config.yaml
d_model: 512
n_experts: 16
experts_per_token: 1
moe_layers: [3, 4, 5, 6, 7, 8, 9]
router_score: "sigmoid"
balance_loss: 0.00119
norm: "rmsnorm"
optimizer: "adam_variant"
beta1: 0.9
beta2: 0.98
batch_tokens: [32768, 65536, 98304]
seq_len: 1024
train_tokens: 402700000
Below are experts of layer 5 (counted from 0) of a mixture-of-experts language model. Rows are named router (the router's row for the expert), gate (a neuron's input weights, with its number), up (a neuron's input weights, with its number), down (a neuron's output weights, with its number) and show model dimensions 256-383. Each number is 50 + 15 x the weight over its row's rms, rounded and kept within 0 to 99.
Before each expert's rows: "comes before" lists some tokens at least twice as common just after its tokens as in all text; "mostly gets" lists some tokens that are sent to it at least half of the time. This comes from a sample of Wikipedia text that the model never trained on. Tokens count by the router's weight.

# expert 15
comes before: ".", ",", "1", "6", "3", "2"
mostly gets: ",", "votes ", "went ", "average ", "−", "37"
router:68 13 53 41 55 58 55 00 46 56 39 43 43 58 71 60 45 54 35 58 50 60 64 47 35 20 55 45 54 44 71 46 43 42 54 51 43 34 38 49 52 48 34 29 42 43 76 25 64 48 42 67 19 41 37 66 31 62 42 28 60 30 78 35 42 68 53 75 74 44 31 67 54 84 41 35 55 44 57 66 36 41 75 41 58 27 34 43 63 56 53 51 59 59 40 46 64 41 57 29 28 31 90 58 52 76 56 70 65 18 26 49 59 44 50 55 46 48 38 47 30 42 63 35 36 43 55 65
gate26:73 55 58 64 53 62 55 82 50 53 59 38 52 71 86 39 61 43 51 47 63 41 52 55 26 56 48 50 41 36 55 52 35 50 62 51 55 26 62 25 95 68 50 48 55 91 44 56 45 65 54 43 45 63 50 49 50 52 44 47 60 52 59 61 64 41 00 48 13 84 45 59 44 29 47 49 58 64 49 50 56 00 57 35 44 42 51 54 53 72 42 67 56 64 77 42 62 51 81 84 66 46 53 50 52 28 25 83 45 40 45 96 57 65 83 66 85 31 52 57 45 30 51 57 65 41 50 57
up26:63 88 65 52 51 56 52 68 33 50 90 47 51 46 59 40 46 26 56 49 48 50 77 59 52 49 29 46 45 23 51 81 41 56 59 54 66 16 65 25 64 59 54 56 57 85 56 49 50 77 67 51 44 57 43 83 68 59 48 41 38 47 59 56 51 50 24 55 21 59 51 72 28 47 42 62 57 56 50 47 44 33 76 45 65 41 51 55 51 98 53 59 44 71 51 50 33 50 55 85 45 54 49 75 62 37 49 55 80 53 08 75 63 13 60 60 57 19 44 55 58 42 51 68 54 33 54 33
down26:63 50 44 46 64 11 29 40 70 57 53 28 56 56 56 46 53 47 28 39 45 51 51 36 43 45 54 72 45 45 69 57 60 68 24 53 34 50 53 51 40 29 42 03 31 56 55 44 56 42 46 77 66 51 49 43 52 50 33 23 48 80 53 53 44 75 50 53 46 42 43 20 62 47 43 51 24 56 86 51 28 61 58 29 43 42 55 48 49 26 66 58 65 43 48 56 20 39 64 39 25 48 74 56 57 63 63 56 41 48 41 67 57 25 41 37 47 46 50 45 61 49 84 22 46 24 50 21
gate27:57 43 17 68 62 67 60 70 50 55 36 53 49 77 61 57 46 46 55 80 58 53 45 57 62 00 49 43 46 34 52 24 34 51 50 66 24 48 61 53 49 49 46 48 30 51 60 47 31 47 60 40 60 56 84 51 61 76 53 60 34 53 60 36 42 48 55 76 28 47 74 15 39 45 63 49 71 22 47 67 48 38 58 42 50 71 44 52 50 29 33 40 54 46 50 44 46 45 24 47 67 46 49 56 47 49 70 52 34 44 63 37 62 42 32 50 48 55 50 43 66 30 49 75 69 55 41 91
up27:64 44 41 70 63 46 63 62 50 49 51 68 51 29 48 46 52 45 74 56 58 46 56 53 47 00 45 47 49 41 54 14 35 53 53 57 29 50 52 59 52 07 23 56 36 48 63 52 36 47 71 31 78 51 79 64 60 57 49 64 49 47 61 15 49 52 54 74 27 59 78 31 33 49 50 35 46 21 45 42 24 48 65 47 66 74 43 52 50 33 52 52 39 26 48 51 43 75 18 56 66 55 54 46 66 46 56 57 50 35 52 40 69 52 46 58 42 60 45 49 54 41 59 80 68 51 73 96
down27:60 72 38 42 32 10 34 40 52 60 74 48 30 15 23 54 39 49 40 62 52 42 55 49 36 72 22 59 51 49 50 62 60 52 55 69 54 67 66 40 49 63 72 33 45 51 54 74 61 49 36 28 58 58 55 36 65 51 63 56 46 52 35 54 47 47 47 34 27 57 61 49 48 81 39 52 56 66 30 45 46 59 52 42 32 68 44 48 15 44 59 72 38 49 27 46 51 37 49 62 42 59 00 46 45 38 71 51 64 51 48 41 52 48 50 42 41 49 65 65 56 85 51 63 55 14 51 30
gate28:43 46 60 38 59 62 36 43 49 66 41 49 43 67 49 63 59 57 45 42 78 42 52 53 72 49 61 82 55 26 46 34 35 48 60 96 49 50 75 52 83 55 67 44 57 35 48 60 42 55 83 29 42 56 29 68 68 72 78 79 66 59 38 54 55 53 52 11 35 45 54 40 76 44 50 38 59 51 52 39 67 50 41 64 49 70 64 40 53 60 36 52 57 45 59 22 49 44 48 52 48 41 52 23 60 56 28 49 27 60 57 45 70 38 47 55 44 57 69 47 30 56 51 55 42 52 57 29
up28:52 44 63 53 49 49 47 44 45 50 52 50 55 73 58 63 73 25 46 24 45 42 36 60 91 53 76 67 51 44 45 39 31 49 52 78 45 72 53 67 66 49 73 44 53 48 51 75 35 54 71 31 35 47 39 62 52 52 68 68 47 60 30 50 51 58 40 53 06 57 62 39 83 41 47 41 56 45 41 54 99 48 47 47 65 51 50 47 49 57 32 64 40 52 68 32 43 60 35 51 49 40 47 45 55 43 21 56 40 37 89 48 63 31 50 29 33 67 75 47 28 58 47 65 46 56 52 45
down28:39 54 57 50 46 53 54 53 29 61 31 51 53 54 43 53 27 50 41 43 40 47 36 55 29 62 53 51 55 65 49 83 46 48 61 31 54 31 46 69 51 53 26 45 40 50 51 63 52 52 29 18 60 48 49 12 52 53 36 51 52 61 51 49 64 49 39 63 50 53 70 70 39 47 48 15 99 78 51 57 61 52 44 57 46 37 58 55 35 63 73 49 59 32 75 20 56 49 49 69 54 41 00 31 55 51 50 68 53 51 54 54 64 53 48 63 56 51 52 14 51 65 44 46 33 52 53 60
gate29:46 27 45 34 51 48 61 57 82 45 73 52 56 68 58 61 56 79 21 59 51 76 42 37 37 45 29 48 67 34 33 56 76 44 31 45 47 59 38 55 56 35 65 50 55 53 70 50 58 35 50 67 53 20 38 73 18 43 56 34 48 50 52 64 63 52 64 45 72 60 28 34 58 64 38 55 63 28 58 49 38 21 93 56 42 52 33 55 78 34 32 55 52 43 52 51 56 68 70 63 58 17 50 51 16 61 79 54 74 49 46 46 64 66 36 42 53 51 53 35 53 18 15 46 41 56 45 57
up29:49 33 49 52 55 59 62 77 63 58 83 55 45 41 59 49 44 53 48 40 67 52 46 30 36 31 44 66 66 47 44 58 50 58 39 50 67 40 32 59 78 59 50 39 52 49 48 61 92 39 51 52 57 42 44 79 47 48 24 59 53 51 52 57 52 53 64 48 50 86 55 42 53 45 47 45 49 48 65 61 38 39 63 54 47 48 45 76 84 41 41 40 39 35 42 83 40 62 50 55 50 19 50 49 45 61 53 59 56 49 46 53 52 42 00 61 54 50 49 39 50 45 15 32 51 48 44 50
down29:50 46 59 55 29 42 34 93 65 56 56 43 47 62 54 36 61 45 44 48 47 24 60 63 44 50 59 39 49 48 59 50 26 56 75 39 73 59 33 59 78 80 33 37 78 81 49 77 50 39 50 19 64 53 42 36 50 44 53 51 73 34 37 41 50 54 71 29 24 58 71 30 35 45 48 51 41 47 38 36 45 63 53 56 49 56 63 48 44 50 40 32 53 51 31 40 59 30 46 36 74 82 33 39 68 54 56 52 12 49 70 30 41 74 54 50 44 52 34 57 41 99 44 55 91 70 48 76
gate30:32 58 51 53 44 77 32 55 23 49 64 73 69 53 39 67 41 38 60 41 58 47 49 53 43 51 38 84 52 43 47 17 31 89 56 67 42 50 50 62 67 53 51 28 49 42 26 62 46 59 36 51 71 50 96 35 47 18 46 49 29 58 78 66 54 44 44 34 61 59 27 73 52 61 46 63 48 49 30 52 55 47 41 71 47 61 71 81 66 51 57 74 53 51 51 50 51 40 42 46 99 49 50 40 47 24 24 43 50 53 49 46 22 52 72 50 60 56 52 48 70 55 48 41 81 54 46 46
up30:39 62 53 52 50 73 56 45 00 52 64 79 59 53 27 58 33 51 65 41 66 30 57 52 42 47 49 54 38 50 48 51 24 74 54 46 53 52 46 48 51 40 51 32 50 28 44 45 45 64 42 47 37 47 70 35 02 29 46 22 44 71 54 69 46 54 46 43 64 44 23 74 50 53 23 54 72 48 22 74 45 49 49 87 56 49 78 99 72 51 54 86 53 52 61 51 52 50 50 36 90 52 48 48 37 53 37 55 49 54 54 53 33 71 74 50 63 63 74 38 68 50 31 48 70 49 36 47
down30:41 47 49 48 20 40 64 51 46 55 40 52 32 50 34 36 18 46 46 60 50 33 32 46 70 54 53 47 53 59 60 49 50 61 56 36 70 45 49 62 50 44 68 43 55 47 40 38 42 32 46 76 33 44 34 81 35 55 59 72 25 51 52 40 61 56 50 79 54 11 49 65 50 59 00 56 49 37 68 84 46 46 52 77 48 47 55 35 59 87 67 49 15 55 44 95 60 67 45 67 53 44 60 59 43 65 52 36 56 75 60 75 50 45 49 31 58 44 48 70 52 43 51 55 53 69 42 57

# expert 10
comes before: "- ", "The ", "\n\n", "\n", "In ", "=="
mostly gets: "\n\n", "==", "===", "== ", "=== ", "===="
router:53 45 57 64 87 44 64 00 23 51 66 35 55 43 70 65 70 35 60 71 60 38 39 68 22 39 32 42 76 10 30 38 40 39 35 59 37 47 46 60 58 39 39 33 55 73 42 48 47 40 34 66 42 61 70 25 35 51 64 44 36 52 53 51 34 62 49 35 04 78 46 62 35 58 62 59 46 42 68 39 54 45 43 28 50 61 49 34 58 70 58 55 66 41 36 40 63 45 60 40 59 38 70 44 46 61 39 50 52 50 33 52 41 58 37 58 40 63 53 58 62 56 92 63 55 30 60 31
gate0:49 43 00 39 40 41 53 61 76 48 61 22 50 51 61 67 53 51 59 45 30 50 34 61 57 51 62 60 33 42 48 48 45 49 67 55 61 53 53 42 33 48 26 38 53 53 46 39 50 45 54 62 55 20 44 23 35 60 13 46 65 40 77 52 65 50 55 36 48 36 52 44 43 71 41 56 58 60 51 46 39 57 66 64 41 57 46 58 45 30 44 64 61 50 53 43 49 51 42 69 29 55 50 61 27 58 50 53 51 46 25 67 47 45 46 49 36 53 53 45 69 39 53 49 26 24 42 48
up0:44 67 00 11 29 48 61 54 60 52 61 43 44 49 68 61 52 51 50 37 43 41 33 51 61 57 56 58 29 48 84 44 44 53 62 53 50 44 53 41 47 50 49 35 52 47 43 52 54 70 31 49 55 11 45 32 46 69 23 48 41 48 63 56 47 22 48 36 49 50 36 42 50 53 37 56 67 64 40 40 17 51 55 71 46 45 31 56 50 49 49 45 56 55 45 47 44 63 48 69 43 40 46 59 52 51 48 74 56 41 00 48 34 39 52 52 55 54 46 44 61 42 47 41 26 07 39 59
down0:46 31 44 67 61 07 58 42 38 59 57 27 52 54 62 00 44 56 43 74 61 64 55 49 69 39 29 64 60 53 28 51 55 32 59 68 66 39 51 81 46 48 43 48 52 44 51 50 45 29 58 42 76 47 35 47 57 46 77 32 39 57 43 57 53 60 55 75 65 56 36 50 41 54 46 92 71 67 63 51 47 50 78 52 66 56 33 90 40 43 51 77 51 42 35 28 42 67 22 28 49 80 55 48 16 32 70 45 31 46 29 45 61 42 44 43 48 41 42 59 47 68 31 61 49 67 58 41
gate1:41 49 64 69 66 62 39 39 46 54 53 43 50 75 94 42 57 65 52 40 61 56 99 40 57 51 46 52 69 46 58 42 46 81 44 49 61 64 51 56 62 62 56 56 51 40 52 59 65 35 45 23 54 66 41 69 20 38 50 32 36 24 51 49 49 46 92 61 29 46 77 53 38 42 36 53 49 31 63 87 58 51 56 49 55 50 41 46 56 64 53 53 48 50 47 50 63 51 45 39 54 57 51 82 57 69 80 62 30 50 60 62 45 48 48 46 24 75 49 68 60 58 53 87 50 64 46 33
up1:43 38 53 52 53 78 48 53 47 66 39 31 56 84 79 20 54 82 52 41 41 49 88 27 41 57 49 48 48 70 62 42 63 88 53 37 40 68 50 50 59 69 64 34 49 34 45 58 51 50 37 46 59 54 35 54 26 41 36 53 26 36 47 50 47 38 78 60 37 35 56 43 41 56 58 46 53 50 61 78 59 53 64 47 49 51 48 49 46 46 57 52 32 54 54 46 59 52 43 61 52 44 50 62 43 59 67 72 27 49 69 53 36 50 65 46 41 57 47 74 69 52 37 60 54 38 50 28
down1:50 55 64 50 50 34 43 20 47 66 34 39 52 51 47 46 54 61 40 49 39 47 47 54 43 54 71 68 58 30 44 45 49 53 48 54 56 51 51 31 54 41 44 57 36 65 61 61 70 22 33 18 70 55 48 86 43 49 39 49 57 31 49 36 90 27 57 65 63 64 59 32 61 28 28 60 47 52 49 50 29 65 61 46 34 45 57 61 66 60 71 63 77 45 68 28 50 90 51 30 47 72 50 65 50 33 72 51 69 52 61 23 54 49 31 46 51 59 70 47 46 62 55 50 51 50 46 56
gate2:51 55 56 82 44 43 49 50 68 59 22 44 29 50 48 51 51 52 35 40 64 50 85 37 68 06 51 58 50 48 65 34 51 80 25 50 58 55 32 43 30 55 47 54 73 83 68 53 58 43 55 00 43 73 46 55 54 43 75 55 80 66 70 52 33 25 42 56 80 47 46 33 45 51 31 37 58 63 19 50 42 52 36 54 27 38 51 24 59 68 74 50 53 48 51 50 52 40 48 54 48 42 64 37 52 24 52 47 39 52 48 63 35 47 50 43 50 63 43 55 56 60 62 43 48 60 52 42
up2:45 58 57 51 20 40 59 43 58 53 12 49 29 50 51 32 43 67 39 28 58 59 51 26 82 11 44 56 55 45 77 37 45 57 26 50 48 47 42 65 42 58 61 45 69 66 63 48 41 23 78 10 47 72 61 64 55 43 63 71 71 80 47 53 28 40 50 46 70 26 28 29 51 48 51 48 56 43 31 59 64 39 27 59 46 47 42 32 46 59 79 44 50 45 37 63 31 45 43 54 51 59 56 46 52 20 64 42 47 47 42 50 26 47 76 43 56 59 27 37 73 79 52 50 46 58 54 37
down2:53 47 03 48 53 31 32 52 46 52 44 80 69 49 48 39 44 15 55 44 46 65 20 59 40 57 56 40 49 51 40 47 28 50 47 39 55 51 42 29 51 38 54 62 54 47 25 57 40 38 51 48 51 56 38 65 55 45 18 14 36 36 59 53 62 55 00 49 09 52 52 47 57 33 11 36 46 48 69 67 38 57 74 50 47 56 20 90 32 67 54 88 27 33 68 67 67 60 51 46 53 16 99 60 61 42 28 52 30 52 51 13 83 64 35 54 53 57 51 33 53 63 61 45 26 51 43 50
gate3:27 52 28 62 40 30 51 63 64 71 51 62 47 23 54 29 55 48 44 88 49 24 44 45 52 33 80 63 31 47 48 38 37 43 33 65 23 56 56 57 45 77 37 38 44 59 59 49 52 46 65 55 49 45 54 38 49 29 38 50 48 56 54 52 60 52 57 43 30 49 47 30 46 50 73 50 14 74 54 42 49 18 29 43 54 55 40 50 44 51 52 61 50 51 46 41 44 45 53 50 73 51 52 47 45 51 18 51 52 50 27 48 52 57 58 86 38 43 14 61 51 62 35 53 59 51 08 53
up3:53 51 51 90 50 27 51 60 58 66 53 49 55 40 50 45 47 50 49 76 50 08 44 34 77 32 85 76 67 45 54 41 25 50 47 56 34 61 50 51 46 58 45 38 69 52 67 56 49 44 74 32 42 54 43 47 54 43 46 52 38 37 51 47 71 53 58 46 33 45 51 50 46 54 77 44 22 67 52 24 41 42 30 35 47 48 24 38 40 36 50 57 48 50 33 59 34 61 31 49 79 51 51 58 41 63 09 47 52 49 23 49 45 61 64 66 33 30 13 51 61 48 48 53 67 44 22 41
down3:48 63 45 49 54 50 44 38 74 32 52 80 52 49 39 68 55 33 45 54 52 17 39 45 36 70 65 43 19 47 42 59 80 51 67 41 27 72 43 43 55 47 52 62 32 41 15 55 44 70 43 41 52 66 51 44 46 60 33 43 52 45 50 54 74 47 60 00 47 61 49 67 26 40 33 47 65 47 36 50 48 31 58 88 32 21 58 41 67 75 65 57 35 56 44 31 62 63 59 42 70 56 39 45 46 40 55 50 47 47 44 56 66 54 40 63 47 76 44 50 34 57 38 59 43 44 48 47
gate4:57 19 53 36 48 72 55 67 31 63 44 71 54 58 54 33 47 33 43 48 43 58 52 54 63 76 54 41 51 62 14 12 60 52 76 52 24 45 47 47 21 44 42 49 53 64 50 53 84 50 62 39 54 49 64 71 52 65 24 34 34 78 53 44 52 46 16 52 54 39 64 24 48 23 54 50 69 91 49 35 36 50 48 49 97 56 14 34 71 53 48 49 55 31 37 52 40 37 65 54 52 37 54 31 40 34 50 59 44 45 51 60 18 33 45 52 46 64 59 45 35 44 51 57 65 28 41 45
up4:47 31 42 20 46 49 46 71 35 64 63 86 45 48 49 51 50 50 44 54 53 45 42 65 53 54 46 53 52 69 01 40 72 39 53 49 17 24 36 50 19 61 69 60 56 55 48 52 77 53 72 48 57 65 81 58 63 50 26 58 42 96 91 35 78 42 08 48 49 51 52 30 34 43 72 60 47 74 45 35 49 45 47 74 96 61 24 25 59 55 51 48 50 52 47 40 56 45 89 38 38 46 57 37 39 48 48 49 25 33 52 46 22 51 49 72 50 41 54 53 46 44 52 46 78 22 53 64
down4:53 50 40 77 51 45 51 46 83 22 43 49 70 77 55 47 58 57 82 49 44 59 95 40 51 42 73 57 33 42 55 71 14 39 61 71 57 55 48 31 52 77 27 46 45 46 48 46 45 79 20 32 53 61 52 48 43 42 09 38 32 22 55 49 49 49 38 87 55 52 53 47 43 41 44 39 21 45 52 45 30 36 53 46 33 04 78 55 50 46 51 45 66 60 50 54 63 59 41 49 59 43 82 46 32 38 54 42 46 84 64 48 49 51 87 36 37 70 52 27 67 50 52 46 24 44 50 29

# expert 9
comes before: "the ", "a ", "his ", "their ", "be ", "he "
mostly gets: "but ", "with ", "and ", "After ", "after ", "before "
router:66 39 60 76 43 78 48 00 52 65 46 25 51 50 79 68 37 35 46 60 45 62 36 56 41 16 76 82 36 48 50 45 40 28 40 32 45 56 53 23 46 48 60 63 59 59 60 47 81 64 79 35 39 34 51 57 76 73 44 30 41 57 16 60 45 25 59 54 39 43 34 60 59 75 58 33 63 52 28 54 49 44 30 27 47 51 41 47 55 49 68 42 51 45 50 31 55 31 63 39 43 50 52 50 21 37 30 50 71 26 63 62 36 67 43 47 24 48 46 35 55 24 86 16 93 61 58 72
gate0:33 61 52 36 42 50 62 57 74 60 37 58 57 43 37 44 36 84 49 49 40 73 66 68 52 58 64 31 63 34 22 48 16 62 53 32 54 63 35 52 59 38 78 35 33 39 50 52 23 54 49 50 47 36 50 85 72 46 45 41 43 38 69 52 77 39 36 51 77 55 71 43 17 35 36 36 21 54 68 36 72 64 21 23 73 47 36 50 14 50 48 45 55 50 43 44 37 72 54 51 64 51 66 35 40 16 53 39 60 61 49 47 83 57 57 56 52 50 48 52 45 63 21 69 48 70 54 24
up0:32 60 45 41 45 44 61 52 81 53 37 52 35 46 50 49 42 94 64 52 57 70 53 43 28 82 53 53 48 40 57 47 31 45 60 36 38 44 50 48 66 49 84 48 48 58 48 54 31 48 50 51 44 54 68 61 61 52 44 61 46 22 61 69 55 49 50 53 62 83 54 38 29 38 30 44 31 52 42 19 82 66 38 30 72 48 51 57 46 37 56 29 53 49 65 40 51 52 57 56 60 54 52 23 51 31 58 43 50 59 84 58 61 61 47 40 67 45 55 50 54 47 34 64 62 77 63 51
down0:50 41 77 45 26 87 51 46 47 50 57 35 80 54 73 22 48 58 64 55 63 45 29 42 50 32 46 47 51 17 53 69 55 57 31 38 66 31 41 50 01 25 50 50 61 42 49 56 64 15 30 59 44 57 53 51 64 49 52 51 49 59 29 51 25 42 47 40 46 49 49 62 45 33 63 34 55 87 90 43 57 64 59 49 46 51 81 52 51 49 78 58 69 52 34 54 58 52 40 28 42 18 13 47 50 49 48 72 41 33 72 54 56 36 56 53 52 48 29 43 51 21 54 54 57 41 83 14
gate1:49 62 44 92 47 47 16 69 29 46 43 53 43 46 34 43 34 43 50 63 62 57 55 54 59 20 40 55 27 47 25 52 69 74 46 39 45 05 50 52 45 51 35 37 57 37 74 68 48 52 52 46 38 46 50 90 53 56 47 55 29 27 67 38 51 78 32 39 86 58 02 49 55 19 60 48 49 45 67 51 63 30 17 75 46 35 59 82 24 36 42 51 53 49 56 77 45 44 47 46 53 51 50 24 88 73 43 26 51 63 42 49 59 50 33 69 55 31 57 67 40 42 40 35 52 64 49 43
up1:46 64 47 66 40 43 52 47 47 57 40 81 39 52 21 32 63 36 45 42 50 41 57 69 45 36 45 69 48 44 24 64 68 63 52 51 40 25 31 35 49 32 51 42 56 34 49 61 65 79 51 31 27 42 57 75 39 44 47 55 55 45 59 26 62 74 34 25 55 61 42 42 54 49 50 61 59 64 69 34 53 42 44 53 48 60 52 63 44 43 50 42 66 47 40 55 47 62 55 43 48 47 50 04 84 59 40 55 68 57 48 51 49 43 61 58 57 35 44 58 47 52 46 18 23 44 52 12
down1:43 56 29 32 23 48 70 37 55 37 85 45 39 48 52 53 56 20 14 28 59 60 80 46 60 58 50 53 53 53 43 51 31 44 72 61 38 50 54 40 66 72 53 53 78 73 50 57 36 19 57 60 46 63 54 38 62 51 40 41 67 52 53 28 45 53 36 44 51 51 53 50 42 72 54 86 48 36 32 70 60 23 77 42 44 38 40 62 32 49 50 77 53 43 36 52 51 51 46 33 34 52 08 66 30 36 49 56 53 38 59 69 63 61 25 41 39 42 51 66 44 39 49 75 52 46 48 43
gate2:61 71 62 48 48 45 76 56 45 72 68 52 07 54 72 47 63 44 42 65 62 36 42 47 41 51 39 53 43 33 68 47 60 33 71 43 54 46 35 43 96 46 50 49 69 70 83 46 63 48 38 37 71 75 54 48 62 35 43 50 65 60 46 51 42 57 44 48 54 57 30 51 56 68 37 52 51 43 65 69 51 51 52 50 56 12 60 43 52 25 46 74 64 41 42 59 50 52 52 50 48 46 57 54 46 49 51 59 55 36 30 53 42 35 27 66 49 60 35 48 56 63 54 49 41 46 52 62
up2:40 58 73 51 63 67 62 82 51 52 74 52 25 51 85 76 42 35 53 64 50 47 45 74 50 41 40 34 37 56 45 45 63 34 46 32 52 39 53 32 89 36 44 43 56 49 45 42 62 54 47 07 51 56 55 44 66 46 22 50 55 58 40 34 39 53 39 53 55 30 35 58 55 68 67 27 50 45 56 55 55 57 35 42 35 15 72 38 47 22 51 69 48 46 50 71 63 49 40 58 36 41 44 64 49 44 52 73 61 37 44 39 28 30 08 51 58 50 30 44 80 61 29 50 47 49 74 41
down2:47 86 51 65 54 50 78 54 45 51 41 44 48 75 30 56 60 87 42 62 35 75 60 56 47 52 71 46 44 42 83 50 02 47 59 63 64 47 52 51 53 42 66 62 91 73 70 49 64 45 47 31 49 36 58 54 57 53 44 60 52 40 35 58 69 65 44 73 72 47 64 34 60 77 48 41 57 58 53 44 67 48 43 47 49 07 54 82 54 72 51 48 40 36 46 44 51 49 60 45 37 42 48 40 44 46 58 31 49 46 42 50 64 45 56 45 41 51 42 30 37 36 52 63 39 57 41 54
gate3:48 52 45 39 34 64 37 97 68 31 73 51 60 44 62 54 71 00 50 62 59 34 57 42 56 50 69 41 22 55 49 51 65 50 24 44 25 27 53 45 60 55 52 36 64 36 59 57 87 50 49 32 32 22 60 26 49 32 43 56 43 39 47 45 50 48 65 49 37 47 25 50 77 60 55 54 48 41 72 81 51 39 59 48 40 51 45 62 56 29 25 31 51 34 78 51 25 53 29 57 29 48 50 55 60 62 63 65 48 48 60 57 60 58 51 48 89 63 56 34 42 42 59 65 77 57 48 61
up3:54 50 36 35 44 52 45 57 56 73 23 85 50 59 54 54 84 30 51 48 59 39 59 55 58 57 60 60 51 67 39 49 57 64 35 44 30 28 15 41 61 53 60 45 34 51 18 48 60 50 56 08 41 51 53 50 49 29 60 59 19 48 52 51 51 49 49 39 16 57 48 00 63 54 57 80 45 46 59 64 57 43 88 43 50 62 49 53 65 46 47 48 38 18 74 48 18 52 41 51 48 54 49 47 61 51 50 64 64 53 65 50 46 55 51 43 80 55 57 24 51 52 52 59 68 45 53 33
down3:46 67 29 60 09 57 47 26 46 49 51 46 43 30 45 38 68 42 27 69 45 42 44 36 49 34 67 48 50 40 53 48 67 45 65 51 45 51 34 59 83 44 53 50 48 45 47 57 59 57 75 49 60 22 56 40 56 52 57 45 49 50 55 51 72 53 50 17 38 49 54 45 46 46 78 60 59 47 61 29 70 55 43 33 28 69 48 50 33 48 32 63 43 48 56 59 63 64 47 55 59 64 00 42 82 54 25 46 52 55 66 39 43 46 75 44 53 53 52 54 49 45 46 56 68 34 65 36
gate4:62 39 37 38 38 57 50 21 55 52 27 71 42 41 51 36 57 26 52 65 25 44 58 48 37 76 68 54 41 50 42 58 22 12 49 67 42 18 50 48 66 33 70 15 51 52 45 71 52 50 55 45 51 21 54 57 51 57 55 55 28 58 50 68 58 19 61 48 20 42 07 67 40 78 50 69 55 39 38 50 41 48 43 66 42 64 56 53 49 46 54 33 52 37 69 53 47 02 64 67 27 25 53 41 56 43 57 54 51 47 66 42 41 49 43 50 36 43 40 43 50 35 58 36 49 51 79 54
up4:54 26 52 48 42 55 52 28 60 40 54 52 54 39 50 34 68 41 51 63 32 44 42 48 50 57 53 40 49 73 46 67 53 29 54 48 41 13 54 50 24 33 67 27 57 29 64 51 53 41 51 46 48 21 56 56 69 58 50 48 36 51 50 51 54 49 72 55 41 32 28 72 55 66 51 82 44 34 50 49 00 48 50 57 40 79 59 74 46 33 46 45 62 53 76 40 53 17 55 47 38 39 51 46 60 24 73 67 38 44 62 35 57 31 46 49 36 46 40 59 47 49 82 27 36 54 56 53
down4:71 45 45 36 57 22 26 58 73 00 45 35 65 50 51 84 07 33 50 54 46 28 46 57 44 47 42 32 57 50 47 51 50 56 44 48 49 54 73 49 53 55 35 56 45 49 37 23 48 47 52 56 56 56 49 47 49 50 35 48 66 31 49 50 26 08 49 40 56 52 37 67 81 49 66 17 78 29 53 78 33 24 62 35 41 25 28 65 52 54 47 75 59 30 49 46 43 59 50 48 55 29 23 27 56 30 52 67 25 76 53 55 51 54 48 40 39 16 59 48 65 73 56 65 47 48 05 24